Weights of a small mixture-of-experts language model, trained from scratch on English Wikipedia: 8 experts in each of 7 layers.
Below are experts of layer 4 (counted from 0) of a mixture-of-experts language model. Rows are named router (the router's row for the expert), up (a neuron's input weights, with its number) and show model dimensions 0-127. Each number is 128 + 32 x the weight over its row's rms, rounded and kept within 0 to 255. Numbers have three digits each.
After each expert's rows: "mostly gets" lists some tokens that are sent to it at least half of the time. This comes from a sample of Wikipedia text that the model never trained on.

# expert 0
router:145059093196181106105161090122099148087144089152086108171095115108088152163159157091107085119145126115092158109100180114106116131159169171110142051124163154083107138102147179041200108125098116075129126181166118123122172154087122100138123141115142131126176168143141141133081121151071120182157135149138126166172100137173094110100150147165128132116150145139063143098096151153068085115154
up0:146126175142117094150145135108045157125074157086133059094102102119109155130130149062115208170155102124162134129147069154101156158142127136109129111152124157102141129164207080188137147115192125179163111110152129107105110107131133099074179122133094165143099135119090123092105117165114080160177073131124081155146104122111109220087090143113133094117160131118100163137111125138204162105147
up1:117135144139097114052090139101121145097119120098155145140151174111148071074077112200129148112107136140114176144104130117093139161128165118122121134090102103089191145130124135079140141106134103172221138083107171121130092097085142109158161152107153165109068089160143168160136118166176119162141072079149169125147112102163079122175115091100073125113190147084095173170118141177122140142057
up2:148148192077142188139123163105105151142145152150182128097152102164144087101168110180139135179115158114125164162169040144132115093079145099133128180147137070106143087112153135172064159143160078155130100070147146134138169131160079111116093093097110081068117068167142092137137075103122095085078171111138137128101127123084146154155131115088137148162122161139203112173128131077133150155130
up3:130122167104123105099087132092099134087116138143142141141149180177103136175120151140068103148115145142134076100090152165138214128093134151116073129129146138116118139104149134145154119176147129105157082179077137126113120150218067082049107207095069120132167151137146136110120149127110111177107196129084110106115150142087107097150153153102190144113089143090152101053144122172093114171113
up4:185123152134078112101072065166120092184137076159113172128123143100103155144129141110124134110102127146164121077143091114126210093123130062098103163130074180130141071171197113124178112112101156072106148157117116125157142135121116054092095126129124124128095164160106142097155097131102156185081149207135152116143110110138111148121126153171148155108132133139120166166107144077110083078208
up5:145129154130031135167146139072119137178159174082179114124123131079091088113182146112159091148034198047158132140110127079158132123112111150144084107101162135158068156107137117141169148053109134141134072104146177145101153110100103119106166095145136151054112099182152143130141063082146131180118087132125123148113158094143112115138095134145117111092130157097122127109131149133132080121093
up6:140110124150142155162132159159116140132087164100132073140081073115104174173170146069106091129149070128088135167167116135133166146132171080103133146125122187106141100099137096177121123091142140120093098100171148111175108174133191108085087158171125099158175123122142154097102064193090125190125176107138130146111163120105137132072103138095124108187077202118130102093098118114106147052165
up7:156143159131183107147089132096124149091129102121127193168113126109087173121137192198167142133052134147132163116164092097143090113076112163114153107106128158135160130101145130135125177135138158154128126176126144115061112104141131138187149146160159092168106125163119112133050124167129149102086085098094045139150155165118105127220106108112109104133169138114119187130120166221087106125109
up8:166139100127140099080084085188085170107097153126135126121160170111120117092142185134164128094158139103071085152120117092078123124166117123085133185126086079176081122151140141136173065092128149145118115098123106122134162161103164038105187110111155132146157135106087116131149129174103175111160164134092165096145155179110198121189181116155098153132110131171115191071103112117118141077138
up9:132090108117095097084170113165101115198101147167155089149122144131144161089119141145084104087165197127173071105149141146046140151140117127134119108108162168067120168119153124147129071043076139090100085197133083123150161152111184138114073125085092115110152124127082113147092152131116084110076151132191161156128155104109094092125137187159119113112108109119173109150123131184168140126157
up10:183158103116144221117076155129164110144118097087157082139137067154116121186118133176105073101149137112136084101110071088131135131071114187106162127141185108093119107144171191058089111147104166142153172166145132132118169171131134123127160163105148135072118143139186155164118124118132138103114172124179175160155104113115094143110111109090120101128116146051132108161047126158114094104109
up11:131114186102092153170151147043153137153146186127144183164099148120161101138138144121152147125097113174110097083140112153112143139075158122117163109154141178098119106153138151114129140118118134124098185165124082106111084143111102201146130129111114166165134142103107094154125104152172125076172081179118130078148162116105105149142051154088048157071140161162164118149189132155099163129035
mostly gets: " has", " have", " also", " would", " with", " they"

# expert 1
router:156075096196140091121161113123150190149101140114128135161144129090163175127120164094136141109159126105181080102182150142087169203112168112080088075066125157178087138123139113138142094113064121111119082155130058095083084157149082163112185134134111135124112131132151180128125090138103091146165118094085122172099162121091162150116168167117180152098123113087088143095116183175158115122129
up0:124099137136099145145203099088138140116078093161178114057177146128098106122155211162144106153109130129123077155060196165123160162099114074131118067116192145121127138125168212146120113128076159109165143115146143120158098135128116088084015153087132135110182092127165102101110133103175163156092155105111162115112134140102095137118111154147133151152122147135092085089116142133126123096130
up1:151107109149146106086076163144096141129129105074179165154119161143112152162157129167112131084073165157169124150125147130099126106091157200068180169104130125062125070161105141082096153162118113158138148116103119117152124163074169102120153197099122171111048186091126113106160149105165184179145134138131129127144080118057142124139081102171111114100173171092139128114125125168110164110076
up2:115131174135122187092132117125125128127159166140103103163142074062148140134095110132145097144100115111144143158155219112134128103055140164125096120192117182186135177119160140088107187173125084083124106172152110114148132149118139059134142097153131134151038192125095110144132088104095119182134120093116210100150102115147081181149095155179146123160120164123120151163110140182125156111118
up3:216188111133138137149088149126104136075177124152096120116072085146096125135085115122151146142122172082080124144111091170170112153139112107084079123162109123126169171155084117148180133110122178150110125151169141107164142116045083072176074163101132155144082181145120106152099132167157174117131148148089077115187089132122094159084154099101140181132121188091093113123144148154134104085158
up4:163068146134158113140143116139141118164135095099183099207135149128158092132120153115173110072136080126134091077133111126097174146105086136145139092080135111114166156127166129146122109178146198096131144190134110127074110133149089151130134166100102101151136139077162134134115092169091137153090160119056089092128074121139068108092168181140106139081197137116133192136105177158069119064152
up5:162165168180124113085103153155127082149139160080137145134103193129131160183155151095152128071078131126143125133137072126047098114099147141116098090090147063075125142207176149132126124124117066121125122135115167114110129128161118075161123142157098121058139133102110183078111155066130142110119100161125137069114075139115148147134182138135143186134204149147115159126142125196121151093085
up6:120069156123126113144082115113124116119117143075143136129144109165112092123193180150140116172091094154088106139071122084076141137108189100099180178150184112144179077129196102075125102095118159125128073112107119114120159122174152061066139148079157170122137148127104109127175092132117142163082139142129124116141107125138083160143081124138099126145203177116173137124217135125122202134108
up7:138067166131191147191123123065162146131184161115088074205072124105143112129124121120147131142138100134145135122095083127156107156095163152118105130196120144136164200109162122129174158159088144099182139110116140091114129155056094137099159181096159070142148111107118150091106102164131079142178109118063120106115081184068111088178132177120166123092151125147129131135098127186140134126123
up8:138114091101096095141147108097104178060170139139118121148090106142148135080173139134109129092046147121131165132166130152071147122134155144087126153133142081142092073131166140120093151087141178122102104172158152102111120177145146141107139163149143213131176128116200082149158142177079157097176117166066119120145179181131112163186060105096071127113124158133104088106159128132105142119067
up9:204127121125148074115132150135139115134113140169076096114119151142094143196128164135084101152112145116167131153130107099105205131182101116097098098192085137079089144081135151097154114048111113126084060141174147113108157157104156121163114120175110147129138140162138130108122083104116099111105118188147115134177190130128171146103115196164084159179101088093109097153138130114136103062056
up10:173161118134146107106129104102189133127200122149069126079127094132113158082156169104156123147126134156088095158155113163122133142128083127116199190114104106174154164105146149098136178072101076067192135129173112104185151145154130101136104162160131114129079072109130152077162102157104120116146037128075119135120104113094158147118137189133113134177137151102126104126127115175122152047079
up11:117078109168166109110211144135107170140095105151126142173131059092122148139144164187154111156152180208079138074152132171050155087151082101123121096077173100069138138142115090121153155121130099097137113174167100117148140106148152192126146107106095096163141148130087173156103146170162099119088155131144158129059126119131087126102127090118178118134136106132115145125110201141079142086101
mostly gets: " United", " York", "ville", " Wilson", " British", " Robert"

# expert 3
router:112100126150138102146147122116125160117146185175153113172125127072091148145180117148111122129090143124178112126123097161121117133171161091058159162122166090042155110159108134137161120135158109112169155105109105054175157145140121153129155138066060134106117122158188070074139126118155122100131183124145168127089160166117175129125146107088118178131225153156085142092101128137105198144075
up0:124150145111137076167146113135135116124150075081102180194176224111182058160081113141133126068091108123113115151090167154161186163086181111079142131134117142151115136118129167116099196113095157112135078137125112119153088176169131118090161157105135099137138115118144115135096085117066152152170142115095167124173096106083114144218095140115122098126121129103112147113190182119149162138144
up1:160129139117118137140178131043084152088143201155163110060136117148144091101119159056150141143152164121069095112138096151092085138175157114120127137127115111132188138122166116175088120069138116131133140146102095092174148092124142104067083095109181164127139187112101122168099071138177100113160156130168117089131104079169177210106085181105095142164134104146138138133125129135124109078133
up2:086133131108230121156166126122136144213164087112109145137101138138123106119102119157110109171147226164081128146116153092118131135149152122060165159119132147149133170156101225081131094114097157111135132103145118106106116113138122122115131139119164108115177104112168121145042155132149166193133103126162189128145142146120131206131168141077156137108159140065105114060093133117110156147117
up3:168148152127149165121117131121114101153178161148158113130074116069075107101127133094110124139169207114169100077111186139065152149131152135122111137131166089138101103143068149100101167067155171114092156094079151114163139042143095157075102096102136147129082158169076129111111130101135123106119124154184128124128143142145164134084102185151108186142062084182138115161113131113186112131068
up4:136133151123145177101126103133074093107143160128132184147115154111084104097166184108138160126121149122142122145083097076124143179163232106092140112159173174070203077137165131120159134122130090183178085135099138083104104147183164129127138134122127108124143113137126122140033119095137199119163159132119114127142118091130100119111147144065180109133178088116141104105077127148084122168067
up5:125108147147166146124139118113080166110057098113109145135179137126153088161088139114061124169117104088113144130087137164143145145160125128086156161091157137165099189092124198152158120058129087132123179133143177067162127212182159083184150118109131136121132172148101067100092175136125074118125066162110152125171125135079125171136126124102119131146110160069163146070170114145092135138156
up6:100101154160187157155195144131106085079157090136116137147109155147140134092140161166114064161175169107133053161128186153162124127094128128093109102157097109157159129115165117051166153080135152092148053189102101110150147102123058166096161088073182100116102101137136133111088111151125134150150159117082149164169116105102133181111157170149138145107102089098138138182092146119118177107094
up7:120107129135129080170133137092153087099115149122124132128103134158108105137136130162132132154129095181149076197185126155072133154126082157082124136126219160150143094148087151120145082115139114115167106174174165081167088185090146061075125140114145145168111140102144147144106086098154117111132121138049155167088079127072177104095166143181099153148136138141086110073114152142074195105117
up8:117094066183129152157147133114136090120142116086121134148144091145137151157135097135152057140097206165097162105162168132067099117119108108103106138119189092079099148186153137103111131154153141109211111159215117110119102175113146105105157107131105173125143166093089101110121115122057157107155168174160144125146152110096084114151129146133103224186149074107088100159122155158107124143118
up9:124110038193149107103144158129146141124071161138118147140176125167131158106126137114117107056106090064148169173109139178107131189099113103078148143123114097106134074101132085105100133178184088131109154178118133059122119128070128134144157150107163201139091134173139148113143092163114178126154147153111081168142142140122208195133107121092076162148151124097136135113127133127087101112072
up10:099085185222142089092134136106121133064082096129153082093109095148137106171151190122114135120173139147147120128175177146129143148145100162113136115160171131155122138039161155136132110180174108061169061116080092128044109094145070115132120145073115104150123158146098118136116142156086119158131132123154117084115129161159152121087194102155195120098168142125112109114126155173124126131102
up11:150107092149118129126125143155114126078100101119144160169102133091083126157167123091190164106077090123121123151120199129125105138093150144075132109111175134150077156145092191140169101112115104166114148190132093129142137084141130090176146132157110155114130112109138147102100143189142150116067107204174138124066155066103104089093135114100175142148128079143117034123083181212117143125147
mostly gets: " two", " his", " career", " one", " album", " three"

# expert 5
router:107075145166116119135134107125102108129065076088159114105121163116183136135176131157171162145118149145115169169102146089085148243102105154109133137153145126180101145132130142113089101118168142127073110138143083072168103050124167122102161084120084118102168106137153171068061125126085197162105146140087138136161117122104116117150096151125127151180175111093157172166135190146091122124124
up0:165115149135099148148138039136125184031113114133152127137139104121118146154079123154129144179107139147151093117153139113081160138114190094123096186101107164136089126189156145117122133122109074145182097163110116114126083124130108112084140198187156118107165123146086175121126133063149169116098105170090155096124134132116143091132127142145131100140069181179114147128059154166053088113073
up1:095151138140143160103157132148189169104070105199077148197124120126174090146155123053142170125142194114122142120094174089116107173109134152107089111051152098115117164143134172108130114096081155150175061078099154089133139118132146046135080144101139117166159117082155135144147157114166151125106141130112068155129146074088194135149128144097197116116096155099133103123162108139118123100130
up2:128147083133096153132145086105097196167168132152064147154114166127084085184132180077120094153106169114139138113129127140128136158099112105082096079155095112155117128139098044135117104163094091141114116135138137122138119139137086130184113107102175061145140163127125077078106121146148176122124117203140129159140139173032166088134106175123139172151216116155133157149098150069135108120159
up3:111071133159138151108153109142119212102155080105172075099094128138154105132147134073180097142121163091150165115168130139112126139068138169102139132085098108130126144140094175168127197143125175108155164151190117107083156145171115096036130169134121164166124130119090106086109146154104144142110190105083103095132133159121094152117118107120139148041097091170135101094125190204109116128121
up4:140108090114149133161051096096131124178129121134183131133131070136159094150153131143133154101147174133072174138095150142146161110120171058097075125147141160110137103149101134120140105159158103125140154162087205070056126118119161103140126091080140148125147121143162069195123167084053131099161140140110126134115180108139169117191121137173176109134207113119130118110112165071110128098186
up5:127148136128087050118149092136161196128122172054158114215085173083170130155088172064103065104136147149139156111166136130123109125098102140158144112145148111125159131147130142106122126064091181085136108140131093087166148141163098101064144099163089154113083103153154133141087127058102161157112162111201101159095132152107128119177129174121140076109153123138133155144184142160112086116116
up6:097110125152101137173099134105123156176164169164166112135119117112124059092108162133110127123155136198111089071135147148101177098071126100120175147138162132124101090120170205055195086101118142091151204110169152113113103120190081150089117125104130145107085114060134139124125115158145127168151082156139167056120172128164061133152161169122158132120138157104119118093138147179134153088126
up7:159165077154207136121108153156111115106135096129160145138075070090096135124158160175140146082110102105088142123153151122049105152083158115114189126153171144141201122100155140132102119082140091205128088187102068116141095107112081165112140108099159096102141183125147130088107073118118125112086163113118170167121107218130127161101135162122096095123108110127148155152064163160114158126156
up8:151093097119133148106102165129150146112128124150120077169154158046121146137144208181116095096124181077141135107167112137145147115191120128083102212162151140139097091187121144136142120035095117131140145123075137123155134137057086169101126170109124131104147136128173108154140093100119099168206088139129127128170145057155114174120140150133125142150166093096125100099091107157153178076100
up9:136128149132178072124121088117073147116110104152122152112088138117067112145102150103149083153114130152103072095166024121134120135131168132131141121131118098089109113147159110088137127127180172172150101221139181098142122120127174161156102128147147151115132101134098136224119068122194163139098116142063101097164192131111171143089135106135087123134126163090131153163069105141094174127172
up10:132100078109139075144171174111131166098133124112171168111186117171174125145136183087136115148125099077073088114131094138133094143120101117112110168080112137060154114135098130071133158130054172100117087105180114115152159131111150075079102131110127150138140113112139138151208077136150144151176145112159134072112145120139104085139081144115075189132143163111128140131140212146206103137183
up11:162145092114143118155119063118095146142130094114090109108111101104129134168045116082153096097118110142114134154216081150150137139076126110096094132105163141184160143148090160079093106120191183106137133174106121119128167142173148068110152143089157133046126108098113140122106108197202141135169113144148132093112168128164121185141089130181118057151176129159115159102131166149111149146089
mostly gets: " War", " Cup", " century", "op", "ow", "ep"

# expert 6
router:139138139109129102200128128104120152118171130136155162159102166094131140138138124118118172160108156098137092048183114109094159124135144092091181135170108133133150147128126132106151177155146111131181085162131142080111093122125122161110155100118098092165136152120089168140072128115067141175158131199138100132114174177079143086097103197179104179044091105138063102113137114192118064097147
up0:143176117142144136170118107114101183150133104080142104104118105122095140109136114154145135179143104109170189149065172180091095236132144108074143135135122106133126181120089102100088082118084159127093138144101124095161163162142143117137116105077154118093167150204111093139073133144177116096136103123137178199111125165133113123093204121110157163097170108086172166145127129129095090123065
up1:119128077144164097140174118119085139124104105155154147204123127110152134125160140143067123095102120134174123204076149108069098156097161171143118159161127084095163150089115158095106109080068117140103138138176129107157078163132159093087074105084085130139128148090164186118107150164174187154164077167115087142146143114101069141154159161171175151143165196102123119155148145142100086104145
up2:115129186142170105106099103061200125134130089117148115101140129132157100137119117124200106170121123107136138078093104157138133156101127158115166103094161107142128152127156175083195087126109129091167177125116128116146098179151170136107115117045173142187154084080135150104165141112110144122150114104138135133133080171044045112142097128142136146108114148152111128163141131185113210130045
up3:116159215161137160084146101144159134122192126107177166095057150162122156106111137117133118083114154107120069129074125170130133154123096139110086132090093139114116130121110199191117141092162208101174095181130181110096116064091132094113149114073132085139133174121122178127126131099142133100071120130115138145129146079114074106200137141083121172160196118160143124128122093101107102133104
up4:156070124119113220157150124141116153113118105151177119151198177123126145101113129155119139102112095167118100135123119169114078104080122166081071163124102117175149053147114097091150088111096139060169087139087167101161129143136048181098184080140178169162152116094156162084121144109100132188137139144153139120125133106115145093113110177090164158164126103114152148146186160118105113175155
up5:150074157158126146108135150139163155170161152190090154130151070122101136170072149125152056170085069084161138138133132104124141108068143111054129138198194138187118109123168144146133166136112163105170156132086118112067109125087137087047088180142115114151084139122133156106114092095094160093142094143121119088179144123160124143123141121111203156162088113134128162144140124148150127070120
up6:143106116181142138133122111146104179079131121136097191129094104117147109131223173187119138098114090129139082127116098121080117122161135182167133141109184154116090101156168090117173082113128152137042096127085116100134168120159166129164082150071121113160160126082095102128117086121046125080145185145139110144125088169169158087092174177138135105154146174108151169075094122130114130105133
up7:109114107169144044136123171064156094077159107153134060103105174151184063086201114156137094102176143109114084095108122137110180179135110091126146095093141094168140153100128149173146145131090121098103151149077133109133127113179158151119062178075170160125087140171122178119092088113137173163128160087115131168082141110102075137114103150156150116124136110154117133113128131174141145165073
up8:121121064156124123119185079127130195078099092156175097122171117159141102122066158178146109109148134093191114097167109070054149214164124155103090140123099136101110135191130149066108165117147108118138130150160076107119122095153131167138158082110108172142128181147114173122091118084100102136080164187146097121085144113124152122084092143168167106137176157139129136122079139134158077121123
up9:158138166125115128159154121114130151139071184069109176098059081089100167157124154154139115170130137142112144123106142082185148132151147159116172139143115169097146069126098061127112115134115130201102079153177166112124087102155137089153087197138101143120152113122145139022109141176132126101140122199119073095152139110127167114108083138135150125097145096098094132091090189160078101130156
up10:151180148128128104158141122086134240132107108206167184056098169110092091142107147123173140072154145143086116146142113137087075139151136174132135149126158165098129158130144117126126118090083040122126148134175127103114172125080162067078168122112097119168079138136134111109088125119120140118133147143149142121123088069098154143153083162172129124216123091102115128148096108142097143075138
up11:128146142118199104060169130142094142120102159078124093151137154131076090167096105166134079149220196099109183082112151158159132171143164124101165145136150097091217195133137185163128109085090097084117174147124125114090150125150132128112079152073097106096166170088090138075083139100121108147141126135116175092147143157119146087104152117094120101133137126090113166098101143088144122132124
mostly gets: " K", " b", " G", " B", " J", " s"

# expert 7
router:118095145194113135147127094111149181127097164161145155067147130084128092191175154114093144199167170176088147121140130173083096118122175153087153090166170059126091070162137114073153132129166155092147125215125140064091130136138165074113114141127094103162126165112136103072114124158135134074112146154113186152082127162108122099121134148127130085109125110181057153122117134103143103130126
up0:160144148147137102156176101115091104050091145147127136108160136119109176174109144108125089147121126122072110113129107166101146114083164124142148168106092148117141050111101144143177098067105103188114123138172191132106164183185134128108107113144106130130132151129200108070117155138134121174126094095146094154155141171121153095123084150140150150136129099075164051069170185102100133096041
up1:171125162081084114107119126123130106211136164140188155103148132125147093087113157168118157105095173130106164185140139129122072114152137097080150104131110119139136103187145118033127162127168117078056139119138140104149136156137108101160149127103117123146166161123124144135126089177143123145079106159073174136110128090117105180138136205132077115209142075097135030115103172137111130127114
up2:154110132160135120112105163125047097166128133118116110146111145129130115124073148109103152094174108145237135088124083112086121071122095144154139145096139093123127102115199157115097085171132077089084169138208161109179126106079110094121099138125112154110158153123114114135159136103179143192137102154143149097192090121116102101105093141099108122100217124137136147172131140146120151161039
up3:146132130159087122093110150072128121135158118127119175087155104182141041145119146165088174137120127067121115096125186115154101193112169179104128170163138095126136142090171152093132113178118138121137099125086109105110188098095189139097121098088077128136165143099133157146151109195095163150119152151114183125140106144131058099122109154173174137126086080166072086123142173093112132199092
up4:140147100126125120107177146130129140141105105111190076140117157144104106179167120101181191090141179091083097100145145140135041163106117186116207142133152164177098097120096163129108120086123158114064168168087159112129173066119158164140142152080129127147174112147039132134156073142099094096101163135095085148126130080175127144165130166125167129136127168094107153137085144169105112106124
up5:147140145138186159170146076114121161126137153082070127084122134139128038081128137168112159123170164169122155121125123158108135190140149099094129097109167108097132127119169118070136077165144113091054123148119165103139128114073183086156175132070132154141188131140109116124132130209193101143065061109120161158121136158087113136149126192139140113182112112140147123053109144136126122097138
up6:172166058145105131163157176148087120148133156122131137134150140154131074150165166222157124069061134104129115149133176178089110122073091147086116120116146153089098067115167111152124071135109106147149149095130146104105095100175157123104114070121108149105203133141094154120134119115139130134119122166083134155167065064112075081115187116131159149107207188147101114157127129123125123156117
up7:155131193134099104152113140145117121137158086029136059135152141139085133120135151147098122122103165147143142140098119134069142161143134084082082095114104173069119113132204143108176122177149152136141113124067101104110154152086161135140092139139116183166091170140138131131167118159181143157159107171165130113149123077116061137153168150147124123102135041132067193083062114101134111116115
up8:136124124125157161162146026138151157126127160158103016128115097081169120100123148106106066162115104123162166120156123119130111087132150139114101095130146121177111089178137171124139183098137173093119141165124103137137132061142193151103199123121183176091100129111142113129064100153162119146148143093086110158193165104146112137070117127170097161124131157169134127186167170113132142141164
up9:109063117145140130136117123054142112140204119138109159149130170128119151156122154112090150103171125130122122145201123124147143131106163100128117141126141221154116114212178145115101082143115099053104137118172060116149161120105123101115079142114142107137096169109067167086113152121130102173150093174153105146130084083125144085159159138072108110112172116086075202122108190186121136136133
up10:159131132149148135160118134102122118149147175101114172190052081129108117117128198141152164147049092156088138108073146166109096120166073063111139083102164094108128086205123133111104121151109113109133172130131113148141111128126162112118174176102149126101138110113092144138184107117129132139093162155103116175060116135054160095115185163176089184087128160097102109155092149103084132131070
up11:122092095135083163156128149141110111113192115081118117172179127150152076095095132159166066127111187151172092106167096127147161138053155117088119126096083111066167177083148185101144076124105067190152143126103130095171153116110092067115121118135155131139135114090161130164131136121134165138128132116147198174117203118124087188163072141120163122168123165113178133127104097109150155119107
mostly gets: " |\n", ".\n\n", "==", "|", ")\n", ".\n"

# expert 2
router:161130121136161172119151104088122131097194116143122118091191122136146070152121175101152105077139111120070171144141140169112085111147126167091114156086089143076126135120117107145114140090050124135116134092081203070153136119160092167136145139122107178189127158120126163136128077113132116164228128182082117075194114128124135126108118181189156104147135133134080093129181168099148144145140
up0:172127135090081180165124157097115147170131160135127158152051207136122125104133167179167146108162108150121147126169164059093120155092136114097130062103144121106124159120153154130132074121100173110137083134149073102136119130141148128194072116088092110109108176110142135148155118177154108153107138180135166129098155093113152133177169182167152119146088090192118158131085115107173058064129
up1:072086158101102135103189123093151132146101122093158086092145132134114140139078138103139127137108127100199154097169167141108130143115200147118119134140185112101107115106167156171158148123114173110074114147162094097155126073107179152087128136134128098115125135105154217113099104091223174131096108186148139060174112128131085184112116122093171142136067130167077105111129113158114080110173
up2:099111109108147136101149102103177134112078130116110158182117071152152053126139140108092147165083148127092125156084166092169119149172109184125152152158104119097140138169103142131143166106052137163120114158126127086077146103172101101104129182105156122135161146150124186145075098108069148114080089147164090168137166154158090125147149114149133134170157110156159146000130154120154133136134
up3:112142110143128104109148104196155143095099079129156140137133155138123189169131181158164089079161164080133137116099137138130179172104084123099155079140202126192121110100088126152101157136101035079130156116119137120111079150091136097132117121086160211132103167168163183120104114118110118159146123147116171105068149092124093114122070130116148122111101112150101114084143157195120206145162
up4:137127055114154094148146136070146164123120108147142144114095159080136091126115159138161088123120105209106143104138189158108088141076163107102186124105169024105073146156135131096100128122066116149096140139133123133125121133136142129159107128059101185206148164087164145137080131137104085106084133121103113217137179146099150134146146120191098151106117125096166155133172138110102139086107
up5:111053088067058125104184090126094167157165129085146146207170126103115144113085202179109078117094122171125109085139143104164077132070163112145183089122105110121102135167208158099146132105114161149118119110105099101144102129101172134109177110139113135163137111029106110165100109173136170158129158101122171119131159151092092103128122110155160150129160111141116122141163146185127137125120
up6:137097126131155125128097079076119145134129077122161147091108117151065066111179133141112108104120142121091114122119141144190103144151200159116153122111108123057176138100099195156121108158098125105152120129112102092134139129066099200143194148080097134154111127083097134145175067180100164106115194162165091115117098181146132164124107124194144177163120119130065140173129171170140173129112
up7:192131168134136144124164088141145149161120096131066152160136084120149146122138165176126133166145127137058067117118121198176161116186167103134092165168139130068134126167141138114131182135122116112148097131136146099122163085100163096170127107152080175108107151112151126128132177127125124110149105122133158095083089097165108193076116124091103132073076108124059107141105193129175114024119
up8:156078133129188174167087098107131119116148109083147176099089106074110124145188133181083112154113085212147160132132091113138097129099137097137110139124146124150113114080172179091136118153131155164143113111048132116101185111146114165101197064143106076120143174132126116101105147097111166100132163096123141133123197196096140157122117124063080106074154064163109176097138122137140132118138
up9:175136157097180117176124102154139124126155070143112117153094125138138109151101149065136150161105121111089134092111201147121193162166152153113103152095066068087088076176101140135115168188105135168127118129177150105165142117116118091058128176098055151170159091095146150169124140173123140185065123121146123120104119132112147137081100121094203172128159053099117083132144121121121124121133
up10:141099143110153172130164072095146115095167136124102146095162148112157084109111193105151135106080109167096093193134137101137113144077135083119159107122099118059110083144115153083172135127128145121163143153103083103130157055155106072117164083171097089151194102135157096128116113102126179183113120132136116162127114142191124141184084106125100134075170134041176123086146165174103159151157
up11:121105187109116124147165053097091141111130146140095116134156093145136116140129166155107093113107114114121185101176166182105157171134089133085096101109156131119103157117141176108144100103062157133086127162118167118085134108139101138111109104111145172161148058117135103091084091126150162149175137067158141082172121138090194206004119153123156154125150134126162095150157150154118168111082
mostly gets: "%", "′", " km", " −", "°", "}"

# expert 4
router:207088096107164175145153150160086091138114164097163155149125103091096058115118153128070112126133154107128109140156119162128083117111135075098072132063165117108185110163140167125174152169085135128141065181146155081118121130111144064140094206084149155099078118151093149104150144187191124108128129149178117104160119121153110149137100183114147161163083123161153132066126166130107139125131
up0:182188088136140126170104059125089109160085164132102141146088130079101119139130150140109173199066123139147141106131203111179161171080168090116106199116136130123172088078173130122111104131072070107126125161082146103108119116148153172192091112116169119133112120163127140134111127182123163112120071104128129129154067151086136187139127120128166096080109127168092176112127147120085151169146
up1:132150120104119156130132105146109158129100087164114145100118128119082089116153153117130136131160126125105138106167153186109190128098087152178135136139148147114126097136087128113176116151190104135040030172068108108084134117101103041135113195096131098114129144113115114126148117117169166121126120193111172084144124080117145075144133136133091155153149167140129162111156223183163092158063
up2:143161128110131143056138167146171138044168208127092112119148101090169102116118140118150135141123134100125110139114127188088096230101135132130116131106120124116131139123110158110070142148138124132169098172126159108114114150165144058077170131106120100077148107143079131193136160078107144128110189208156123121154107174135134139151069115142084151134118086124129173135063210113121164136128
up3:090140142124104081162085125104110171105169119166154150156101150146170123088184137085089136081192154064127149135162156106184127089209130141072125066110091150086114115163132080124171091114053175136154163174115109101090095107181070085132148126094160159175126109099130182140117161159173176113132166140105124111118103147097142160131066119096135158146174152138117111119135126150175103112124
up4:138166080113136140091105073161127143128152133139116133129096112060118096161203145083148193193088106126167104133157167136135165098093133089104109110173127123097088164104143084121140114173128177117137157113100202113104092129108185079153126148086111080160122109154128116149085126110133153133112127175060154099108135100070196194162110126171141146146174105151116150085163124111102117130043
up5:084094142134123147074154099150110117089154122140158156086141164128151094148138125152148145150034189065162138092107161142168161100110142113149117115108136056111119129180192079147155154141068103147159141201128175092166130127146115168144071145115156160215119179124112120105121133108132138150098127100126121065140163147054137161118092143171177101074104101143124067136135138143088127110155
up6:119145127099159125119166084119114134105147131143149102144071141123148149137206170201099118126184140120115084101063099111155094087101132146110137154140119116066119133157123126115100183105132183161057068151165104086084088084143189197136156120168171135123089135154108080121142158110160120138126163148127123182134133176195121191125104125101144136116056159095122173131081143166083123095150
up7:120163153144149080166084135097172101112052103096135086081090159142154196139142138158145126110115169135149114048147126156158112195172143089092184057158103103103131115129120077132096191125137104114160149180106152117185166060041065125161138142124144130151170106122116122145124157090120172155143145121106135171148092142101125126142115162162122134110125081185143104068089116142126112130155
up8:125111096141176142089159177144147137120081118141164135094090132063123112126149169175131144157122070135146131081156121164114129143137117114111240131056128110179152165121151170101099088183150097129197085115138162102120155070130157143108096095179102103179158134094109093117084141107154104100077109175124201073133069153105141132174118097172123143125109159156119161080125162112107108140114
up9:137174159105166117104104072186114121107099132148157082143123189122136110132143102164179118115145111114122113133141154198139130073129191095129099149139086166022182110116152160107150141098070171089086120184133143100121110119202129162145117108169146097087127126173120111136120138177167105090161128139161138170068125151142153134155114098114153165113113125149119124143093162175076032094134
up10:099097130144125148080116142153194102072115067144151116119182174131112110092168160152096137116125081168096116171143107089140137142115181163095132132114096089110170148073147131135178068037127165130183095100187097094136126126156108099128101169105148096123104160087146104129110146081149193105101186133159129080107087102095113129111081200163116173149159077168136155123152155133101104124158
up11:125105134137140123114115149115166092095160112129150193119065147107127141149099145121077098133144123076176147117153115134159095100125118115138147107070166153142104130079174148105165120186107151168169136110065116088156088100115181078148137176127127046119064169182148108164153128121196156061108124141066160155147132121121148123188107146157136188160120179103092159168143133153065103081108
mostly gets: "oc", "uc", "erv", "iss", "ik", "aj"